Weights of a small mixture-of-experts language model, trained from scratch on English Wikipedia.
Experts: 96 experts in each of 6 layers, 96 squared ReLU neurons an expert, a sigmoid router.
Below are experts of layer 4 (counted from 0) of a mixture-of-experts language model. Rows are named router (the router's row for the expert), up (a neuron's input weights, with its number) and show model dimensions 0-255. Each number is 500 + 25 x the weight over its row's rms, rounded and kept within 0 to 999. Numbers have three digits each.
Before each expert's rows: "gets" lists some tokens that make up at least twice as much of what it gets as of all text. This comes from a sample of Wikipedia text that the model never trained on. Tokens count by the router's weight.

# expert 88
gets: " of", " to", " on", " for", " in", " from"
router:495487523491563495465490486501517523488553521515502512458510514489507424528458518493478487465508466468550507493523504478478521555549487472523473506457551506486504527515496505494509510533482507509464500485532498501528476516480496531466490467481516505452476505552534546485509450516526476481505447512450503529499524483497468491426484495521455472487507513464481527495522498511451513497499522532538532470524492474515496520492518487511496528455499472460516499528529486482495490509511506500528521553489536514503505517492509490457494518559533520502487492497484509493505487506532454538521506493470490490535473470540483531472494486490521532518496483471547518515502529456510443507511479533485523453482510515505464485475474498465485520543501522514491502515484519515496477489503518
up0:514492508453488489521483559496499466495555524510471567526488530459455454503533539476509507480466520523517523498489493500504494530531500500484546529509480530516531529487475497479492559508491512523496521482493502500475473548511459549500480528495551500470471502516493460553542454536476506491512497485535481493487477516508508516517501464441486518492479468514497509504444541534537517521471522450501539503491506466494513510485466507506479515488510464502508514501529470497499511545531501504510484500513519535499494496475435499540520515473504516496501514477486515491499487434522512503487456513480481524528493525502459481486480517477529506523517503486528495494457530488492531496494516479495520494531518456486561508480498481495486450524530481480460498509530456513505457489491452
up1:494525514454511475500540515473493497475494480571498444484517488500542462475504520496466469491546524524500529530521442530454541478515520479447517534490478555504482453518539543507466498491485474516476490523534486538509504501529522533477523462521452547495519487475535501508477502466501487480501504527519494510507481475485522527534468464522508510499491514499464545433445481476492499495485512547512495484494469507457486500480469464523515468492522491485537469486495482503486472483502492458496464548512522547490511487510505485558477501465520499487505507487494499464479500508486488489525542534494514510520482491574518492559492529523470485521521464523522512507458471497511521507487514482515500480486489478503541484485535505544456485502492505494489493484515504495507494511487515
up2:517490474501493479515487497519470493489530538472465492533529517469460460508534487475466523516520488501511468493539491523497538538523503508514467520496487531535480506499513461516495533535476444488481485522515508518549503480527491525488484519506475500500487499528549509454494532470475500511506475493505534539509501505443465483456463477448509504567494513516488505496464505518503486498513556514516519474535519488483479501541544456491522523462514461530535518501554468509553493517450480503495454495500498476527546497531473487472505543450495503471465466504455506509478518474484510485480500502501478513531497529502466471536508501494470499443480478446557499529490475487486516517484501465508491486474495505516499527471496508519533489481509537513524515507506473490525469551500473
up3:532500510499499517508518554484505504485563490484518460508488501462494536515494533510476466495482477471554511502522508551464540541505456501513518559466468474476506470485500499511534437491481473521470530504489472481547524481509485525528513474501535465464498534495481490489499504482537495475505502511502546513509501501523457498495490527450451479520502490483541510490522502519463497500497503490492547474486479546537488480502497467488512500486526499502471511479495506526520515520499468466518506502495486511535494496495471524495503444462520536485504504480543494484498494503476438539525541478479511512507507475488495495464493505553521521510507506525483474483505473516464471535508439512480501489502473523496496519498524509535529507501504457526480593492535499547459510451463477
up4:508517486488520505492503488517483502488517496515540525533561475495469532498515462492510527470466502483539530497490470543507489482520484486482497549453518517497546525503504532501510483527476496511468501515526486484552496508462499514448500469509480522488479517477596526460487550469481495510486489510527467534505432492518523481495496531530489472490484498510497540538534512487526480473475471490547485505513491522495488541489516463523472480497525438498491492464550525460489517576525510461503521491516504464501499485451487493476519500483564505490505506497483496496543485513490508482476506522521532518482532504525460469477499466508494509493502484484513506471487473489499464495516499486515534468511501495504504470434484490511461527503501519459518517532465543527484476467507469
up5:486487514519503494495485496501457542508500509540471525502498443474537508510441522537534523495475494507524531500522472546496503506540521529485472501508443452474530496475513474478501492484435543476471501515537496502475491489498467492474494518486483499483506511466498489496491521471501525508469480505507493515456508528509502514482504489520546494512481507502498535466522501496472521464502506547511496475547483471529519541516499490533521510527517501498521508478483456494485503510507498478526515519523512494448480507472506435491459491516529489483508454492512475549504436480466447496541551486555518481468520523556496483507504491464508504487490509513515453535512518487538478498545526491463504471492501547523507512476472509448534550487475492501536507519485510477449512532490464
up6:497494494492522463521503487515449507480483502513465461519507492532503512439533463514514466466507462504498482494493551492508509495520519539471486475511493496519486520471503541522464527510517502532479481494485492506505500503483516474471497520539496482463448449572508538504489463458450473468526458506525498480531489531527505508488435457483514483518528500494491520505477497509481486496513525527476508541492511480530512563492539450469512516490491541509455483481493498515510548482482482520475501502502493456498494493556508501488482496506539480533492488480539489532508550507490543478497517518491462560485445513531479513487485462476534502515484465487485515503547513519485476589499520484507542514493478474498492496527522537492516474532504498494515519507486542513496480491506491
up7:503538507497498499521507466489457496495516464512485460480457496535489475527466492551522451528518505474515470480527468466490521536517535460551499503475517470551485462433521514523491457520482486461546480533495538476496426512501501470543504507470533505521524490489511508540455516523486479502525479529461542496503483485537492519480505505530486467500547551439484511475498551525505546495520530503517514507541523510465506496536499449529501495468487517485474493506511527486459546516487462501476492476530513486491499469524500517495496495491450498516474459505532511492487490487480502495518514480506541484527524476509513473495472516472479476476495495539514509506512491469504531476510487502519518449484489514555528524487525464494488477533506521482516518473506529486499501506471490
up8:507510464501566498506493517449521540498471483475514524513525490511474484464463553514508479491491527501516561522447451501516465519527467518451506517508501492464511474485499469496483480491480526475443485486497500453503481497488512519474481509557510512504502459503522481526491476479474502516524486463475489503535515523465535512462542528535534494512532461511508477452525431542441501493477495553466505498495486503504506497500483486556496477493491524490494478502514489515495474490505518529475495496462501479489502539491537511518484530484488497534502500499512497484555513555495477481532475504515489473529529493537524440463517503505493497505478507577493508497479497517513502484473499500504536491516446525484537505502515491530458497467512452472506532483535516521512518532505494
up9:541494494491492443512484510531510485522498530474500483508530527492470493513527491528515505448507496467522467499487498476475457510478491492530492519473557553495459508513510486473521502525498517509483435476484507489500466453516510529485497547516525534477520487487529454452496496473483509474498515516474521550464522480488508469493499556478524515550478512500459537522470520502501465549476516535488550530552493527472457530509501464500502462482490452471518499452528540494508473512511492509520520481524501507558544517500507477513505489487453512476530494486523516452482500493490483465475501521498516476511480517489500523511488517511480467507464515510529488496528560490496512521510498512483465524504504518474495543555458477507507479515479539538458473517497542526496498499502456
up10:492521495507499547476447525478474499494480555519469467520526399494529492520530536444476487497512528532491482512528460522484534467491456537456480518469525494518491492508489482549527498503474515498480522503491493512450513514508485501456514473512534534505493484517518453519465513485486494453488519490490542542496525459474532509512491494488478491560474531511513495508437510512482493523489523505508488489536463484496475512497514486498500545504503513463518489494509505513504497479499458469480462481484481506503518496512521490499498572439484531478532523468539487516497515476533499512518504506492549544540494469495540520488533498514519502487511479486514483504424488495478544501506454513517531468505507537489513476499496476480455521527502494495523501498544504505515504487469497
up11:459477479489491524519442485491461496502491487496520529520520485525524507531481499487492459528492510499515457499516442491524501493503471489509507493480514488518522540499503507541516475482485515490497503513453468519461493561488470510514498486488531468519513497509501523526513509484537467533492494499509505498505551474534505477463474498457524547518513541531533522522472483478509510497481482531451447482523501514496490543514512534498508524494446527531529477495527451508531514491442490488511458485449529489470487476536509485492473549464524470486546485490491476529499482501500509533502480505438515506468494509456510507458541497515518476497488534487543440462502508538471493526437482506542550494495512492480511469498505492521509532499477506485532525490540490545466526491508527
up12:489499497493484500489458478456482509509498472523497477493458507529511526487476502469485503462512479506503442485512488459569513479470505462516440520530516489519456457504517451503484501499480456525498465511497519496497495529481481489510480471493493494502482517526521515469450468509506480482480439484500547588545504504534484490511467472525467485537552523486499502559528504512497502490506502463471534489538529530529539514512497452473509516469481479497513511516506505490542454476527482497468494529514554513474521505522517497435493482468536518509464538514451512483513521523501482548466531468480479493527508506480526511467525508487491502526495500468514504484533521478482512464516493541532562503496523526495513509521499487519490494497503508520513510494517513470483524511480537
up13:495514511518511498536541513465520508524517523509483518494512503503522522484502492481517499466502460504502553475528540520514470488557459524538540538489498499496497452490517531493505509481522470507475523477519505482512485489459530501505519506497493460458426477520463533558516542493525513505494473462512505480532529490478492542520514490503476492472483510461530476501525484521488497503499512488504577498496489504454522497470484517528518504471496480500510482485470466557482504483490483494524500522510509493501487494518459532477477495458515467534452486452471532492544496485516465544541462502485525529514465487518483520473517485472510514531497446526462513516464522483486546504476535504458518508530466492505550469485503499515497534514494504521508547515519552469496442463493507
up14:538498499503523525463486533489524487479509538481541487510490510529479486525490518479489506503463534491548542555483500494467508494501463446526535501512516499495517472512506501508525495534531431464486490481487497508546530517465484497482492478468514495486502543474485555496498497485515517497481556498499518502489523511489524475494540508477497526487562468485494473481482460438498492460496465491472514557475493488498499536533507471481529509460478474487488517484511497468513481527475487491496490522504484510523523519508494547519491535481520501513528515469527467533497457520545471482518479472492504493494474461488535515458511546500493494526521501447492500509460487497459491463532510477531517496549482545497513495495527486499504524507538500510465517505478489561541490422466528
up15:492426501474506501548536483527481511447493496444538558520519493521498453508503501487512477502469481480545447504455496509508499484551507538486529477500521485502481528504506486450512485491498484498502540497512526469470509488524526536515504481543493502500474463568465506485467509543482470531512496531508492473517441485520484457520493513499438492502492490494531489482524500488464495480476509488506506487516471506467554552496509514480520526451488482476485544533515488516497487491502505491483445506498545503499538544512473511525484524485515494465533531468502524492475499479527489512464498494515531498494521552500511504520499506464546517509545496496494468535503523472517517534501517497540487482503519540459479489471496465500514512448482462505537493505544493459512516505506507
up16:485503521486506518505517492462501517492553550505505478499510469508517480531501488486498492521485514516501540504505502464517556371523484530486462516505487477510537489514481524516513500496485493558446534506535468474484479528473467496505501493501491491505477482528461494521486472495510517499482525502461450473503493502464519468501470463518514520484457527536491481518440526503492478492540514481523506526497494479521551524514483513454505500481554467502512480496524490465488525472523515520504458497486497490499466510529478494497553548485467479506505522463497471520497528525547526527527524511511484517484516514531481512521481462508505535485509477514521548512459491481525520453466486508536506489469529493512461507487499488487556480462503490507552477492503482519511489527530475
up17:503509475465534475461522475450532506510520475466490499481501485530499467512464561520492519534537500498483451520500466523569527505498481524538480534512495500486461521479499473528494493571516513533519463510472503469484541519501472494493452464486509526459472519474476480494529486483501496527509497514481491504468478535448533496495500495507488489502482512469506550509441530503520536501535495485470478517498496492467502515490507535558528492490542495502521530488483494466497500508489501472496500456491520549553489492487476459510546445504490516533481493498458541484489495531536478513479492524512539525490491454510475504478515520469472480493516540451511528489513483533565496469485510512495464472492515499515499506545530475497501499535482483516537509511508509536495482534483477
up18:473493546497478480460512517522516426490503493500474531546538502505534475533457461488478500500465510480491491473508496508521453487526523480510476496498500479554467516496494521500510512527503508500487479508549460469514472529510511485474549490463488511478506513531501484492485501477511568541516533540533453534497502493509480530466491473506486508478460493478480528507527511545517490490496454455512507487456494502514477540472499515494482475536499444536498475489481471532507509491526462504535513483501495441456524451476520522468519510542510516520512476494461511507500478487500489514529536511501496508484494495506452511500509489440482495536510507548505561505525511496513486475531491506486524528521473515490525524484525516510516515502479427505570496470526480472507465484505492
up19:490479512486515493491476457499480547542560550484525440518498554474530499524472495512515476470527466500505451493503487516486511485485460536491531492522494497473539472477512489502502486485550525557495472496529485491540506500451474488538438486485496513473502478456515539480518485546520491520532494554476558507496496509497538505464523484490491449478520527487517538497487496519471499489496548537482485520500512493475489506479523489489479493473504507470491537518495493527503474515483489512525529484459542499497488504488485447505493499494522473467470507501507455521511529520495487499469496502504523472542489501452520487488534506510476487475499526499491461517507524497480507491502485473461518519464524552529473514515507552519494517476460492571507508488490450485494542470477548
up20:526487540542455519439475495500510479491531515521481490538526518511497508509446479521497527485495530486479472495502538487485502507531478482518475439557500491548503529491493511452542514511545483506530514498489524493514531521491479480514500484500477523472500521532514523501501488487507502498495518510449513529465519513501482530501502485476460463456501548450532546476509514509481452495453557468509511489474473485449494480523485512492492544489478505495505522472478471472496517506507512496514493569518488492547484524489449475499483521475478453472533522512483456546500500513460518549537522499512533498474482505515494521504528524477524520462536512507496500464500472523525485490486459539506514497500478522525457519500495530480496454524484504466538492455519533484456490502486495
up21:429502513528466454478506509476517476473499465466491536508491495505553477493492531480502457493486506469499501488522509444507512537478500473551529527515494497561479488504479485483516497455501516491520495484487477465532462491485521529539525510473516526546515540458514476509478507512499530502483470546500530530521499497450476461476506477488497519546475519527460493500522497478515544455498485493504510476486495486483498506490468528508529488532445491509487469476491538501496480520517493505497510486489513530534514530465491491474552466487521561548511492500509517461514519495509498506502530465452467502460507486510555484496536544494521531497496556492514506516532545493464471476533487504447474515535502523495509466516486494520501510512489490493463486476503517546534485443497514
up22:454440485474496512496499507509512494529511495502509510519438518444518515510503525497471561520488511482501473483496509498484469502491489483513529515513546468513493503523512493493484486471508494490474520525456526462515506524513507520490490520467514472438570485489510481511500448508539518522515478488480534536519490489522478474491531486515472470506469540471502475547478524493503452489466516496547541523568501488492537467505484479456524478484462509471558494477501494515502447551509521493518513493525503504513502530502496463504515535464507477553519522511474477522526513493500500467540494496524496460508512523504485500486515523487554550502506554483490484490535517504519519455466495498493465496534502488501490464482479451482449503480551505521508453513494488539493531482497481
up23:513478504503542550508514488544458520533492460507506518433462542464499484509485513548501501528463517498519486490459509557500443500482521522498518519464534486527490544510483536514503512547513488544490496517542476503523493481494555464510504496514514491487478504502472499452521462464476525485533498502495504491491520497485498487434514502506504507499560533440508509479466507510500469510491491525441487518487505482526486515492496479478519499470501531471496488504470527504510519490484501501503537502527501469508538472519525503475455490523473497520470538473469490478503448526539486505506499474486507532487501510452523496445470504501510519518473531480477533491523500513439524494521499450511530484555548484483459442463503543491521461485490509509524495511494524501508502517481512
up24:485500482481521472485478537496476532508516493533479500440499496507506491494452549496489531509524518496539491534500536450494519516476502496505488531569488459484524459464470507459508491489544479494457474506562501485493489481500477509518517449504543486521516498525551547437504482527527490515493534494488546522470489536541467523482497441512515517515501461497437482456488480496506544470479494496529490482508495482475487518542510451486511497504458481522502523537493497483493494512510484508458503507486496460527483516487475534516514500491506520548507521506549498536497497499458460493484508507487488455529470485532543501478510461499517500542495519477499484542516513521545468499506518463450531487516501512505517504503498470505521542448511504493523500497475464507486476464503502
up25:492486489508520487477493489452521493509453465482483509478487535496485469502530550480503499475509496483510514477474505513468544428459545493525503477529506488509497532513515510513518482494484469494532536503505460446547497479536500531532486446491504468498455487522503511508495477516502503509492439521527478476467514466524512506541564538479522499478500533492513487553513536527493527460526470480486533486471493509507524469551498497547503508486508510468502484517506522525485494517493498499530539501532473538529504507544484515493464513466537454507515480495466506544505492515540521499503497436487521534483489464471480506473488496518491511487505529480519503477487460528476507483556497519481498484486498510507493466516493465499513514523540456474489520484428560503521473503534522
up26:479516479526451479468462498536481484506496534504486480514485503518541494524509516518507497473502507496504428541500482493466479493524481499518554501496497528493488494505480479467521468486487483506449506535525517485531503533522516476491513483476489515508530524474532565525505511484560471519509535489528541539485529539479487444524519509464493483508468504497507489501491522509465499456480499462535495503534510496525500475554468471463510473481481513483493495469506495475561482512470518477521507509522525469476532487510489514522518474513523501453453505527452518512493430525464466516495526526537467506539474513493493484480502475474524479524483496529521504496482505448503510484531507526466484493523555482482520530473511514505433468448517495546513525480526480495527487511523499
up27:528520482512483496494449466500483489502525495542500479519534492510523507472480475483495501487524443482487482468510493459501481503505503488541558508529495504508478470488458508490465473541553538486503498477473481490508482511471525497484488463513521481493531528520539535520418489479523497487489490537478553528456541545548476481497511520511546469502529453546486548525507565507527537478522521515476456507510502491458470535488473516520488449470501503502491518550507511473533537504475507484515514497462517496476495523509506495459480483490482474510498503449537535499481523501525501487527516528494482527543517519496458508476520527508516492480519497529461487481475491497535496476474494492483506477502482522456530504519504494517482427466496514494513458537474485508488487507513512
up28:548496452503520544484529517473484462448533481533540497507496487476544543478513514515539514501511522493492502535482525519449514445503439467493533507486505470466510446483523489495550481473499500494535458494496501483506493479493517514448483507509518535472529474513518515469501504499462494510546473487503517540481539467524523485493524490488478540495493497474488515493472558510490459478487482509480500516465460552527459522497500466487487469468545495524497524487517494505457480508510501472492489505475450502513504486523480477510514450477527494499534519504540514516499510539499511513515544488511504490529483504527494542496523510552528491530528517519458455481526494521498536532485484518481517464509487516471480512477521508489473449515511495505471513518478500517520415474503479
up29:443482481478478495481470492530503514503504468509511515503479525496491489498472488516488448505547494451541486430540523479493491547480471547513448480516528465503503540473496500492481515506498492492468521492496543519470482524492524501497470505523522436500474497489511516441490502527506512492502437460498511502502489505532463522499504517506502505496548509521530541502522514504496541502517514510500495477524453494479515540513530519492497497533455490515488507531492480490486526541493476519463477493471512526504472470511506440492535491525505503499464510473520501494535499515485545524469506508484465547481468495499443529503487483507531507514494480520505459512532540535503497439507484532521433519514546508535464512500554526453534559479494510488465499509487501512485533496500497
up30:467501462467541520485517527474466497514501542511506478499496475510485445503485519516505486499523490468502499508519517462457473545497527469466507513462514520507534541506527471522495505497453531525487496486462504539547477482479474537522505447519538488500545561515524489506483504496506512475499526523500504552515469526506479499524528451492517509494519528534461501495467508490504475463514522554495493497490509474491476517536484498479566471522525500479515445525488464530489505494513489513562490504494514486492480497493515482496453495528486485485492481509489559523459460487466509504461443474514532471479528491526494514509476474508501500516515501533452542492510493456475466482509454495527527533452478488506483500466508514497520485506525526469546518533525462445520509503499504
up31:442489487473427471507485507536501488552499520524462492483521515474557481481438485493473520466474452481505465457511515498477504513540521543517476558478515483531507511502483526479476517518501513520520487518493551509490503499465527506550478479490542478488480541477548523487529491471457514477503486506536533467509522466488521469472501494460489518528538475499466492515537527463449513520483533516491537470515510444526472511502489485508472467501478488500467503507489519507447468504510513529525494537509521519510472486481497493496475514511472496503477520504544509491482517517496522521504499517507515502460495497508481486474471517500566504493474524493521509536479511466492457513542491509525455481502558517516554490525502523503501505461499514475494470518542486476531513486498526
up32:508508513505454490521495516468504494481501492515509497532494495505465491458504512488539490476550474517533518496539491507498503500500517532481483506509524550500479499558543480472528469547489521540534486521499471503477525465472516472523510516512433492517467497508497485510466477476487525473521494489461483497505553497544529465501529525475513534521503466469487481520490489530447467467545492482461497499510481516489532494496505493541510535482459503491481549460500511514493478486538499485519525489545490491495505529458522554492471472488522450485513472447516544515497506493504463504455493545512534485498512489540483505495501486445495494510445505438513447505459471501514491496498500517489513492498511474535476515493489500511487509499479502484478520526521547561503551512553470
up33:484546472479502507495501539513489552473520455510499503516487539542483503496483503484510491532469517482505497449527507496499521519456472501519493489491495488521484545470495517450519497527490484506467494515524563496496478582483527516479466533509509439504534487526490529504504512528455546532489451525478466494490556505547484518479454531531516424471493478492475525484480518498527488523527479467537533486517520506499530457505554506479450518479512493456447526517493463523525503534493491487531501490518547457473513522500496474491512471514522516474477510517489474535504497482489492491468532498470504500501510448500481502446519514525473470518513477478500510506489501495459520501525532476503470498493508543520482484473528484474542542521514528510487502499484494496511490483495488
up34:534525503526510509486513487489486507552516492566487471469501478484490493518514512472502495490518467502534509494499484487526488542508493504477448519512472451498561493484496486515570506488496518502507509483508516531467491493511510470497468511527469502507509491544558497485491531467518525511501452495454542510524543474502494465485501532480493486533515479453502516490481469441518482504473535515482515478509485479509470438499479517520511521475487477509530520515475470512510488477523525513482494522539536455516509539475505488491479513536505516448523474504486514472508492531448495499529483481504517450474481502495440485439539459490522497506522515516489473534463538510503508522444457516485534496511528525491537487542495557496517502511528498469475517464516469507467484507453498
up35:507504540483490509505522486518548488481485483494497515528498472519507484511493486493456493496482525500518508466494463500553473488512499529499475529515499480503522504495458502524504529467456510488525513450491453517471499522542525461517515443478511484508456467542470540540569486507503493523508499472541480505479446492481492518515487512520455471510471551489480498553509510521441524519493500532484512556477503505464483509521527531477475550467473484495522496462535414508492464492478438487494480530488458516513518520518473507472508512499527497517531532476501463538536511476513490503501500508502528512519481470538501475495528512499547474503551492504492500510542512454461553480462518483470499490494501493493511508532498497457488531492525494513491479493505488517474477506509476
up36:528536433481495509487531494493529498495495465484509487478547510524469444508480556519455516498529526474479477508513509487521514497505473481483520530531474497507479496473496497489489507505500498527528532506466479514498499498524472558488476500524489469540489525500487493502465531505495499486481513555479476445487527455524503452508493490520499541519523529498507501527523465467481484500538500466501501512526506529525520511500511503538437461481489467522515503507465511515448490554489440474517493517520506521522505469490503474458517494469492538495509540501460510476478513481545485504480493547496497531513478464499500528472512480511456530461472492512485499535523462541480478502526493502499471525559532519513504433499471487455513544518467499506540487535499500507565492505501516
up37:510516505498484500486531462453493528467475510490517513509462530509500495449485484503528478526544472496534445505493545497482484465546507514487516493462492546498498523480489465491540488536509463585487535489501484502471468485530501456531480475442516479484509473510467528525495527485495497503480510512519534488459524481485501500512494520529523506489467492439474476504474501461517560501507494520465546495425486558490493529532521511513483470465527524495495509467507484497502503553482500500538533464532474523479491462505524488536478470470514490528451530484515524498511469513478523485505521517512519483500478514486480488471511508493524483513510489490514526482503502561506504506522468484521537472506502482522487521530550474473433523524490512529488542493471504507490481495514490
up38:513518508520480531484492502497497489498499522534448518486461451549509512510510473497475502479526490513486482530489524523497488568483495508531492477497505545512504510485459514486488467491518504472520490497505484543503500520495499530419512512480525485441455486478534509542513519522487457525529502509487547539496489492499456518505477483512492470527502510471508489493522491508490488467463477552490509511549561481446474487507532468521493524493479506482479541528506481510494491519450516544438449507499528516459512494459499485506493455490464493517504502496536515480502469485502520492469493515549471494542449515495530468476525512482538507499529519499505483478536528499485521510524502493464523503551530530463543468481504526499469516540469483528484510480507460468502455509505505
up39:511503494482524477499499465518505479534514481496456509515488470548486501477476496518532454514540475483503541487505503512512470523541484511509499504504499470537516506535475488473506465517480490539477475498476516526534481499490510526500488482511537517504506478475512472490524478502470512528499429469454580505510489484516503513493491509473490481479550522507539491493520518546485519455545537505494494496513509519499538495528502476466511505450500491468486517531516521523477507535465526523503507548509453488506539485487509547441478531489522492506516478496515478511472495476548485486517514507525493544509506486513476503471497514504491476514493479469471475517461472507518526445448459552528526491500476472515488515459519520471520472549447489433511519526466531486485504478543460
up40:487495495498517481502502505484508486483527456529470492520475525487524496560486522470502498470492471470476480491482498455464493547530494474493497533505523460494506531500499505483508489494496554511547513558493488504486474497500531482489496525477498511545483541521462547493476467450490549510472506500507512534489528487437508492503504500478517498479540474515492479533510564476530488496525525531532472490501483487505480487497516495466488503497514450532501498500473495499517517496517478510503511475437500487499521486499537457470510523492493450490536468485517523531520561475511491453514517506552461578502528503487484496513523512486551500491493454467507534484557487502486482479507485499539456537532504523490500494480508486488502563498495467464479460504530475515525516447477497
up41:503496475538499491549515467470474507482498477513497521511538474508526461518494490539532515448508495518542536496476484472490497453490451453497506543487490519504472489493558492505462542497480497461462460525567478484515493510494524529537489486512511505487499457491517501512507519532472519527456500518482509480489539505519491506484486502507508515479523484477525572499509475505497534522519491487510503466485484496515497468509519479441512456476457503509469503541517471509525521515527492543511463504505502518453519468501497502494507473487530540513461466501517508527477516530521506518460471496542544484470531528492498449469515496487485501503498538496515477483480521493548494472462546512529475499467554504504471470480485487482481514504517484523448537510491513499463555531490451
up42:511491463478558507543492504514489494514467442492543509450458473461506497478515525500475507484499500490513509523495502475485479507470512476528519462494515498517494489528509506532479516520503497464498455478518517529514481496499503479504519508454540499533523497553527502518483451489477518487530468525499495469505526490555501484506557531472502541491487513514472502477515474523545486500482485494491541490478550465525492481481508467506526554498504471518521492502503503477436504443451482536503497484476493491530528530528531485480506460527476521525546512461485510484511508498520486442510514460473518479515506527464492539545515545514534537485458537460478493469516487522489514523538526464525503515510494475510465454505540485516488487502519538470525438483489489520486498494502516
up43:494490487554457502484493513535564501467511534519470526472494470490509480501517529480560510536497494506522514453512498529495566489495509500500479493478426545525469510549487479511517468527520469486543511494470505472502510526527492475498515489510467468435518504461496502469511476534488523493497516458522510503514498527501469504479507473486516478473457494489474527525492510489516540484492472550523518532520469516494499523573528506482499512494484531497471515511500506506514470484453474481467479520509517444541513540513479479511488474467494508493515497500490494524498492488504517492493528510499531522506543493566502436513488542469476505469506439465492496532490516463512502463488500470525473521478484487518527449522454508499505531503473540497504508527520506529522515480506494
up44:530537527512513499534466506474467493472524468507489463481449454520481467489482517505500486461502482499512518507456533476490467480505474496492530476497486486503458564491549551545469428477503495482515533496490529473494495505490491494490496492539530462514521516516520528518464466526535477522480502530492514513503489552554496532496453524523526505526503508457477542456531497491487495480529491499508526488470470477482481525518514553482501510462482501507471520511501511507488467507513473493507521525522461462499493500520506494505509467469452529504498483503511475499500495464527547544534512460467486495493532477517505459502514517500465492503459485514529517500493523512520510496571529512512525551476523513508520477566485508460465487517499509543527539501493526506467458515500498
up45:528484538554515498535529503492494549469505485512513540515507481497523491538479499505528496508550477512482537526467506521490486524509533495501521505448455518534538474450474492500477539525485499476441461444485524537498519505500535478520528471497503460505473505520487528501462496466500503518501496465463468523502511474500510550525502502517502488450486501544477454537500503493545503458483492487525532486508557492486487501482506525488465536508511485557522507512522502489475496479516509463521499487497463517499520480477534507512489481508460503493519509548492515523506520513462506517502502511481485474494510419465490492539493547511510484484570489506516489475534469480533471453501490515470521510499491526498504533473468455521499477464493489502505543453524516496511524447501509
up46:484486555488526532484491481463457506498515473503530544480501517495484528553508503509526544536489465516514489513526468501516461546481514500460522490547528457443480483501475547520513516486478493542506494503524510502503488539511499497512492525472460481528536502443543480496497513435492464516473478502468540470480485454517541475496502522541479463501528519512468515484530493491464522488492487522468500488493529489528513490484471466521488512473471493463528492476474528541471498486497473479517502510504484509553465509463509481484511486501485494472495490464505505550489485504486525499455542508531481490545492492506504536520467506482510477511505518454494502524473501469510500515503487461511550478521501512548468503535458475493467472460505458493516526549527504497526527522527455
up47:499488460477494540472521489479516540508526526520476504527522494487529472545525496501512518479443464481467492497477510490496490462547511473482446490521493530505529486519530496465557544534473568522491468492508510521508479483545474496509501467512477525500510512529501506521500531501482519473493509498478488472529534458436509532519513512496563500530487454506503496472522504518467477492521486485473509506504464505465492514470515495530479458483556485530517490494459520531516460527527532501490484476461523556430482490495491454511464511503538457489530495454504483520524562528484480541483492492503498479457483509474494516465497486482499507465495465482457520506493507485490493472524537485537502487522529535522490497496511538484497502513534543494515491517496506499496486493527540
up48:487524516529508484522506511520524449500567500530519500490523538526526472561476497496501522493473558502511557530445499484445478460457517451510494530491452494466472513527514511505463497472513497520474496515507469501476523492486487521486495523507512504514516531472499473529515526546486526482470503508517485491484516508472487482544505547530446533516504498529509509475477472488533473517467506466540486526476483419468481500573510497484473498515511491489520436529501481533481521463497498503508494469513509478487509453476468536498515492532503482514534527501540523494501472530525493522457492493492479484526505508523453481469472486494494528497484546494472518495505517502536485508481500516483526457498533481525473494479462521513445469517475522486498478512517533498512504503517467
up49:529479497525472482477500494520516502519526474530544483506510502465479540540457508516515505471513481541481471469501470505506548473548483512501472511494494509493510470547505514519495522447495510496493498538511524532503500484487481477469491486473504485498461534487513552432485485547535513472499469495526533507526544536472504509512456510488495510444481500481540482464517530473473523528496534501459541449498498486536503466558472516521504520509510455481489518498472480495548498455526528460534467477521466499516506538487503493516563503487486480521451484477471509523519543478471501522515514499503490494490493493504517523478518516482523488490490518553496465515501479498486508518521489479440508514503511495489501493527503486519516519540536492506521481456500428485482487499444541
up50:549545540529527526547496480476471545457505503522501525458493485487504481483510507498489505488493517488470477519516498507423489519531496519491453515517424495474471508498497528503489502443521466502505501513519512505506493476511508479462477487476486471481471471505518460512464500467496490494522474476516539478468542499533519503485536525464492508506490506487529505538478471469531527570515509443533497473548479534458464487523494480509494521495523488497550493529505511524526455532514513468509484504492509472529488494493506481494515464494526465409467529471503477528526493509535497522464500483511534483485463578512502498463527474497520535497515481495503511505470538492522502498505554492537472531504509511490476504494506507486506499491509535531502510492526486527489499479476516
up51:485549460481565482484508514467523540476509504503527468544511477502505574536458505520521467476463479455494509512528530470532480518546489504494533481501485485471483507490520432538504529482498505495498455518553490508489473503490462471448492460488507531545496546524508532482499473521471471492503473483493484523456506491510498498473489497516509511516510525484484505479489529529525539496549525506554504505504512507475496476491531490507464506468514498504497500500546487487523470535521476494512520517475508443479520484504524495483525473471507507485490560504509486494556492550517477463520513477484514493496466472523506494474484543538483495478485502517536468486467468517510500489478495542519502566475493506496474494475531498495537492469538514516486487458469499472482522505469536
up52:517507522559505451501527494510531502532472514453507480501504523499492446473489497548469491521487481529496519505509480511495502498513476484506493496486470519501486470549506542531545457485532521503514520532458494528508474494546483466500498458512512536501487501488491448486452511479480508514508534574510478517561479522526494526460540523501469493497428505451474509464505512474523499504482519511501577509480494476467458504486531520466470527499498494454497492451499480502499501488501505531555532511484479490520495531547508553491503529507511522503496498518484488490526508483487479490482487494508549495508506475537517494449507515499458485488474511507490506506454525447508433547504499512505482451485487495501504475504497502526494458497526483497514512523490511505486469485532548
up53:482512480513505495527508497532503560460474508525533494488465500510492464490510510494498507542504498461479521477563513452509511493552471497493479486533505495487499514493543473500523519539470479506481479477521523488448453499488509511503495494504501542511532512490512517487467564483499550476530514489460521479465519489499547509490486509531474519530506473489472458475481489486501513500467550503484511514480509494513505513502517458527527492487511461450557486494494499497513489510504508497529432463489526485492530513476491486478509466496513518528478510477497529516455497551527445542474533475497480486538534526525459508508492517475508467510491462489492555491502542506522503526491497508549529464534498486504508471515486485451480475504504521478471526505519578466543469489502546
up54:539529459516498509462514529478469527513491536464556469489448463515476500493535503497530547501497505452474518495535489441517489499502475534547510521536521470541504501511498491492494475529493530442504496483496495530479509552507497517504528522506482498480475478501518558476525508471504504478467475575460523520469510494507528509520457489485487494487489460491502486541539469548522490530520494447506522538485509478501518498479526476494519504501539474513515498504491458489494514512461521525459494483485492459471517475507492484486554467461470530538544472503473486500513519513475481505494480532482488468472475473467492474492505509516503490491443539495518530481477464517515531517496517535506498553484505455495491495512499471492516538519481508486481503496464555542510499514488534